From a checkpoint of a small mixture-of-experts model trained on Wikipedia.
Size: 11 layers, 56.8M parameters.
Training: a variant of Muon for the experts, 4756 steps.
Below are experts of layer 6 (counted from 0) of a mixture-of-experts language model. Rows are named router (the router's row for the expert) and show model dimensions 0-79. Each number is 128 + 24 x the weight over its row's rms, rounded and kept within 0 to 255.
After each expert's rows: "comes after" lists some tokens at least twice as common just before its tokens as in all text; "gets" lists some tokens that make up at least twice as much of what it gets as of all text. This comes from a sample of Wikipedia text that the model never trained on. Tokens count by the router's weight.

# expert 53
router [138 185  99 129 101 136 112 130 135 138 117 122 107 150 108 101 114 103 140 130 113 110 128 125 129 131 157  74 117 106 135 117 127 184 108 115 129 112  98 139 111 129  87 105 103 142 101 116 120 102 125  78 131 152 109 105  61 141 115 131 124 107 141 179  88 146 136 128 131 133 166 122 123 135 165 129  88 169 149 144]
comes after: "| ", ") ", "\" ", "released ", "MPC ", "· "
gets: "| ", "by ", " ", "to ", "', ", "· "

# expert 19
router [140 109 165  85 151 124 159  95 111 111 163 185 133 148 126 126 103 138 137 122 118 130 139 101 166 172 101 171 130 122 155 134 128 117 137 148 162 137 121 144 159 149 145 134 154 154 137 127 131 145 135  84 189 124 145 102 108 107 140 119 148 150 149 166 123 131 131  86 120 129  97 172 111 101 161 163 146  95 130 160]
comes after: "in ", "| ", "the ", ", ", "of ", ": "
gets: "Car", "cre", "met", "Gre", "Mal", "St"

# expert 58
router [135 144 138 100 120 145 133 105 120 151  93 115 163 121 141 109 121 126 109 136 165 126 107 149 134 122 127 155 110  78 143 133 115 140 148 148 127 136 166  90 138 123 121 135 145 147 128 100 160 140 169  98  91 102 111  95  93 133 124 102 117 153 106 114  97 134 107 157 121 154 123  90 105 151 133 117 121 103 139 121]
comes after: ", ", "born ", "(", "New ", "July ", "in "
gets: "coun", "ian", "San ", "199", "cons", "197"

# expert 10
router [151 128 124 134  83 124 147 145 124 137 151 116 129 113 164  96 107 121 152 111 127 149 120 137 158 140 131 101 173 106  97 120 134 140  97 117  73 106 116 121 150 144 123 119  80 134 120 169 123 121 112 145 109 133 146 102  98  80 102 157 119 132 192 120 150  96 132  95 117 151 101 127  95 162 171 168 140 123 157 155]
comes after: "\n", ") ", "1 ", " ", "3 ", "4 "
gets: "| ", "/ ", "; ", "→", "· ", "); "

# expert 21
router [131 155 137 162 155 160 132 139 118 104 105 147 136 158 159  95 126 177 131 123 101 137 124 105 145 138  75 103 126 146  99 104 143 165  92 123 119 100 121 128 156 140 178 102 155  94  97 114 157 158 157 112 126 191 133 111 135 146 155 126 143 146 149 115 102 132 126 114 103 110 132 144 114 140  88 122 133 124 152 127]
comes after: "of ", "number ", "with ", "and ", "for ", "a "
gets: "two ", "other ", "three ", "many ", "several ", "some "

# expert 7
router [114 100  88 157 127 168 106 114 146 112 128 155  86 105 117 132  89 138 104 126 157 123 155 135 127  82 105 126 172 138 147 134 113 118 130 173 144 174 194 121 121 130 117  90 117 139 107 108 118  88 129 141 140 145 125 163 136 123  84 133 138 108 109 148 106  90 115 144 121 138 135 130 106 112 132 139 131  91 125 183]
comes after: "W", "Sh", "Be", "L", "B", "S"
gets: "h", "ath", "ther", "ach", "ick", "ge"

# expert 59
router [110 132 174 140 165 215 105 127 154  98 131 138 147 140 119 145 148 110 163 123 161 151 130  95 105 174 154 152 141 142 171 123 114 116 142 140 113 116  93 139 140 163 123 158 156 135  96  90 108 107 111 131  96  86 115 132  96 115 151 144 131 143  77 150 105 131 147 140 137 105  92 107  93  93 127 110 157 128 173 143]
comes after: "- ", "\n\n", ". ", "==", ": ", "== "
gets: "sol", "prof", "Un", "Not", "ul", "Rep"

# expert 63
router [ 95 102 109 145 125 105 107  87 121 109 131 144 128 107 162 139 147 123 129 130 100 120 148 177 111 118 150 141 144 137 173 162 117 101 151 120 148 112 132 167  93 115 117 124 154 162 159  90 103 124 158 145 121 144 108 175  93 137 138 131 128 138  87 142 130 134 110 143 150 164  94 129 130  94  88 168 128  99  97 135]
comes after: "M", "G", "O", "F", "K", "u"
gets: "í", "ul", "á", "ó", "ü", "ö"

# expert 57
router [137 173 126 153  91 131  94 161 119 100  82 110 145 132 104 113  84 146 122 107 107 134 106 167 147 187 153 123 124 124  97 102 126  96 111 109 112 101 135 140 149 116 146 121 103 130 126  74 122 142 147 154  95 193 214 133 123 151  86 134 128 124 162 133 126  85 104 123 130  94 119 144 103 162 110 107 179 143 147 131]
comes after: "201", "–", "200", "202", "199", "198"
gets: "1 ", "2 ", "4 ", "0 ", "3 ", "6 "

# expert 4
router [124 121 106  86 146  87 141 160 131 153 145 165 108 109 160 113 143 145 106 135  71 138 124 133 106 113 122 141 145  90 115 130 122 139 115 130  81 141 151 144 162 109 132 125 146 127 130 145 115 119  97 143 126 171 135 120 165  96 115 163  78 105 162 100 145 158 123  75 181 121 129 135  99 130 112 119 106 158 183 102]
comes after: "% ", "of ", ". ", " ", "population ", "mi "
gets: "(", "| ", "the ", "The ", "ic ", "of "

# expert 20
router [138 126 114 183 124 134 127 111 130 180 107 171 127 164 120 115 116 105 135 136 125  93 113 124 163 170 145 155 119 120 137 135 160 149 109 110  72 113 119 110 197 171 123 116 127 126 116  93 149 107 130 114 119 168 140 120 116  85 122 133 109 128 124 126 102 140 161 137 109 109 121 143  78 163 116  70 108 150 146 120]
comes after: "such ", ", ", "well ", "is ", "es ", "also "
gets: "including ", "in ", "as ", "of ", "from ", "based "

# expert 28
router [104 167 105 140 123 168 143 168 117 132 125 161 122 153 149 132 141 172 142  97 129 121  96 123 130 166 107 101 136  90 124 122 124 114 105 114 159 138 112 116 192 166 120  97 160  97 129  96 142 135 126  94 134 141 136 120 102 137 131 112 129 126 168 119 134 134 157 151 152 152 157 115 151 149 116 150  99  89 146  99]
comes after: "the ", "a ", "The ", "his ", "s ", "as "
gets: "number ", "List ", "member ", "name ", "part ", "President "

# expert 31
router [126 186  92 144 134 111 116 104  95 156 118 131 126 124 128 151  90 174 152 107 122 113 128 157 126 169 113 128 108 141 101  92 173 120  88 162 158 140 146 141 109  86 153 132 141  95 115 111  99 145 135 135 153 136 107 140 130 129 121 178 141 146 159 128 134 151 171 111 144 120  89 116 125 140 150 117 148 128 142 146]
comes after: "'", ". ", "of ", "and ", "’", "with "
gets: "s ", "his ", "its ", "their ", "her ", "' "

# expert 9
router [153 159 102  96 107 140  93 159 149 148 113 113 113 148  75 130 111 127 134  83 130 142 135 140 127 174  77 123 105 141 161 106 153 102 143 113 111 126  78 144 159 149 121 153 132 138 128 122 145 140 105 122 114 123 122 110 117 144 126  99 118 139  92 129 231 143 117 112 101 138 154  87 141 129 112 124 107 161 146 146]
comes after: "| ", "- ", "the ", ". ", "a ", "("
gets: "B", "F", "b", "C", "G", "S"

# expert 29
router [148 166 157 161 131 128 147 135 139 122 112 138 115 145  47 134 130  73  90 169  75 119 108 110 142 115 128 105 130 163 104 126 104 105 141 125 139 113  80 106 130 155 162 126 104  94 147 136 140 120 137 137 166 131 126 144 158 114 127  87 144 133 130 120 142  91 143 137 113 142 146  98 158 113 156 142 128 184 144 185]
comes after: "the ", "a ", "and ", "The ", "to ", "\""
gets: "w", "W", "ew", "Gu", "gu", "wh"

# expert 13
router [112 143 104 123 122 143 108 112  91 186 122 141 131 144 120  97  94 155 122 121 150  89 121 124 150 145 130 103  95 136  97 137 162 115  91 103 135 122 132 125 154 110 144 115 138  90 113 115 130 152 151 118 140 173 137 143 119 145 115 142 149 116 174 141 139 179 150 103 128 146 147 124 110 133 104  92 122 102 106 124]
comes after: "as ", "is ", "with ", ", ", "in ", "of "
gets: "a ", "A ", " ", "was ", "This ", "He "

# expert 34
router [116  99 150 134 145 132 145 119 103 165 100  87 121 159  72 105  85 146 124 152  95 111 174 146 124 128 128 105  83 135 109 140 155 120 101 121 139 120 136 100 132 106 152 151  74 126  99 137 119 163 103 108 109 136 107 115 138  82 150 183 124 132 121 143 152 145 124 142 134  94 145 119 131 141 121 115 139 107 134 117]
comes after: "=", "is ", "as ", "was ", "in ", "with "
gets: "an ", "\n\n", "An ", "one ", " ", "another "

# expert 38
router [127 127 116 141 117  90 156 129 104 110 128 117 142 121 172 173 183 121 161  97 140 156 151 167 113 166 143 194 139 123 135 143 103 128 125 130 118  89 128 135 139 112  94 166 125 113  92 151  89  79 122 116 156  89  84 133  62 145 127 117 160 153 141 152 107  97 122 106 120 121 121 106 130 125 105 123 128 126 149 103]
comes after: "\n", "\n  ", "Govern", "maj", "territ", "hon"
gets: "- ", "or", "enti", "bul", "/ ", "– "

# expert 24
router [147 145 145  81  85 161 154 120 104 129 119 153 124 148 123 114 145 126 114 128 146 127 124 118 155 149 159 101 150 101 129 121 149 139 133 136 156  96 141 132 159  92 130 137  98 138 158 149 103  91 165  92 163 157 110 138 142 119 109 115  89 116 142 123 167 145 127  96 145 124 137 103 122  97 173  78 127 132 152 126]
comes after: ".", "|", "==", "===", "s", ")."
gets: ". ", "\n\n", "\n", "). ", "\". ", ".\" "

# expert 11
router [135 143 146 163 154 113 124 125 125 114 153 133 116 171 187 117 105  93 114 127 107 167 107 153  99 165 110 119  92 135 125 110 131 118 149 140 126  66 132 107 147 113 143 155 151 106 131 119 128 100 116 140 103 123 175 100  71 131 124  93 157 124  88 129  86 106 105 143 151 141 110 120 146 110 129 122 109 174 123 111]
comes after: "the ", "a ", "to ", "Pre", "and ", "an "
gets: "pri", "Pri", "vi", "lim", "li", "Est"

# expert 50
router [126 152 173 120 110 148  96 159 128 131  68 157 154 178 105 133 113 114 122 104 122 144 102 143 130 126 137 126 139 157 136 144 129 125 158 109 113 159 106 153 119 141 129 157 155 119 110 103 153 143 146  97 131 154 114  92 111 123 110 139  98 142  89 188 163 116 138 134 116 115 102 106 139 155 123 102 130 118 169 152]
comes after: "(", "the ", "- ", ", ", ": ", "\""
gets: "E", "D", "T", "R", "V", "I"

# expert 16
router [145 112  86 112  56 140  91 129 160 168 143 136 119 100 122  99  88 126 148 120  91  94 133 145 121 107 138  86 131 153 157 155  94 109 155 146 140 129 153 132  95 155  72 104 135 132 155 110  91 146  85  95 138 152 111 116 136  82  96 128 112 113 136 130 162 162 125 149 131 131  84 123 161 126 140 129  94 143 158 145]
comes after: "| ", "(", "T", "K", "; ", "R"
gets: "k", "K", "P", "G", "H", "Q"

# expert 35
router [145 143 137 150 142 146 111 140 142 170 129 117 202 181 132 137 173  99 148  97 144 140 145 145 126 172 141 160 115  80 106 146  96 142 128 137 103 125 135 135 107 111 109 156 136 115  70 154 116 128 131 118 128 122 117 149 149  87 127 186 124  96 139 134 133 128 147 137 153 167 139 142 114 180 115 148 134 104 144 123]
comes after: "- ", ")", ";", "information", "details", "Area"
gets: "\n", "Born", "by", "name", "Country", "Location"

# expert 48
router [112 156 110 108 118 145 127 106 105 103 114 138 157 124 145 130 119 130 172 149  85 112  82 125 166 115  92 108 143 104 130 129 136 132 107 120 112 121  94 122 160 125 126 137 139 124  65  89 140 148 137 123 130 187  86 151 144 111 142 136 159 105 152  91  76 127 147 123 146 124 143 111 115 137 116 140  98 117 106 151]
comes after: "to ", "not ", "did ", "had ", "would ", "was "
gets: "him ", "out ", "not ", "up ", "no ", "them "

# expert 39
router [121 132 139 175 134 124 135 117 105 139 138 126 123 122 123 105 145 139 182 148 147 160  74 100 145  94 106 159 143 114 175 104 145 128 168 137 121 148 114 146 198 137 161 126 143 153 123 115 111 141 111  97 111 113 159 137 110 137 151 123 153 160 118 170 121 144 158 188 119 124 126 139 139 133 117 164 115 126 138 121]
comes after: "the ", "a ", "The ", "and ", "of ", "to "
gets: "sup", "Per", "pat", "Sup", "per", "publ"

# expert 32
router [137 163 142 138 102 147 104 128 132 117 131 164 133 155 155  81 138 161 122 139 164 125 120 104 129 148 161  95 101 130 136 107 122 137  98 159 102 147 147 123 137 154 119 143 152 173 135 135 159 119 105  99 137  79 125  90  91 120 134 177 178 126 178  97 139 141 104 135 109 142 103 114 154 125  93 114 125 119 175 114]
comes after: "- ", "| ", ", ", "and ", "the ", "a "
gets: "Sub", "film ", "Mus", "bi", "co", "music "

# expert 61
router [115  80 126  64 101 106 120 131  75  89 105 118  70 109 104 119 121 146  95 168 126 117 166 119 130 100 133 131 112 139 178  99 141 122 148 116  99 107 172 102 129 126 114  96 100 129 123 121 165 129 120 114 155 107 143 137 113 122  83 125 139 133 174 125 110  87 111 135 133 139 148 151  93 129 112 120 151  96  82 157]
comes after: "-", "–", "oo", "the ", "a ", "ear"
gets: "th", "Th", "All", "year", "mid", "d"

# expert 0
router [134 157  99  93 105 139 156 136 121 131 130 157 124  96 116 124 106 113 121 116 127 116 107 117 155 142 118  91 102 107 123 107 149 131 128  98  94 123 112 147 166 118 143 127 136  94 174 118 128 126 155 121 126  60 127 107  45 125 116 161 103 132 128 100 171 154  97  96 149 142 152  83 120 143 139 116 105 111 121 155]
comes after: "| ", "0 ", "1 ", "2 ", "3 ", " "
gets: "| ", "; ", "+", "1", "−", "2"

# expert 62
router [ 91 131  92 111 140 159 133 112 101 128 137 155 105 149 139  94 142 155 133 134 159 104  92 131 154 154 159 126 103 150  79 138 149 125  95  97 148 129 118 135 136 141 126 120 121 115 132 116 143 146 136 115 142 155 148 161 153 150 131 126 136  93 168 134 132 170 175 103 121 134 128 139 106 140 100  81 108  99 100 111]
comes after: ", ", ". ", "(", "T", "P", "K"
gets: "201", "and ", "the ", "he ", "% ", "who "

# expert 40
router [117 123 101 105 138 133 146 139 134 178  87  82 125 106 131 112 121  72 106 126 118  94 130 165 127 125  72 143 101  75 141 125 136 161  26  98 145 151 123 127 105 172 132 140 161 107 147 101 138  84 129  98 101 126 101 131 115 136  94 132 120 126 116 133 167  95 146  81 142 142 118  99 124 121 119 125 129 136 103 140]
comes after: ".", ",", "8", "7", "9", "15"
gets: "1", "5", "0", "7", "6", "2"

# expert 56
router [111 188 135 122 110  96 125 147 100 123 156 185 126 151 142 147 125 131 160 128 117 110 121 102 115 173 153 117 147 111 127  98 122 162 149 172 115 148 149 102 141  70 175 156 154  67 147 103  86 109 126 142 133 112  86 118 109 156 117 132  99 124 145 148 178 125 112 101 121 130 105 110  89 163 128  76 123 119 133 114]
comes after: "\n\n", "also", "|", "History", "career", "ography"
gets: "==", "===", "United ", "== ", "=== ", "===="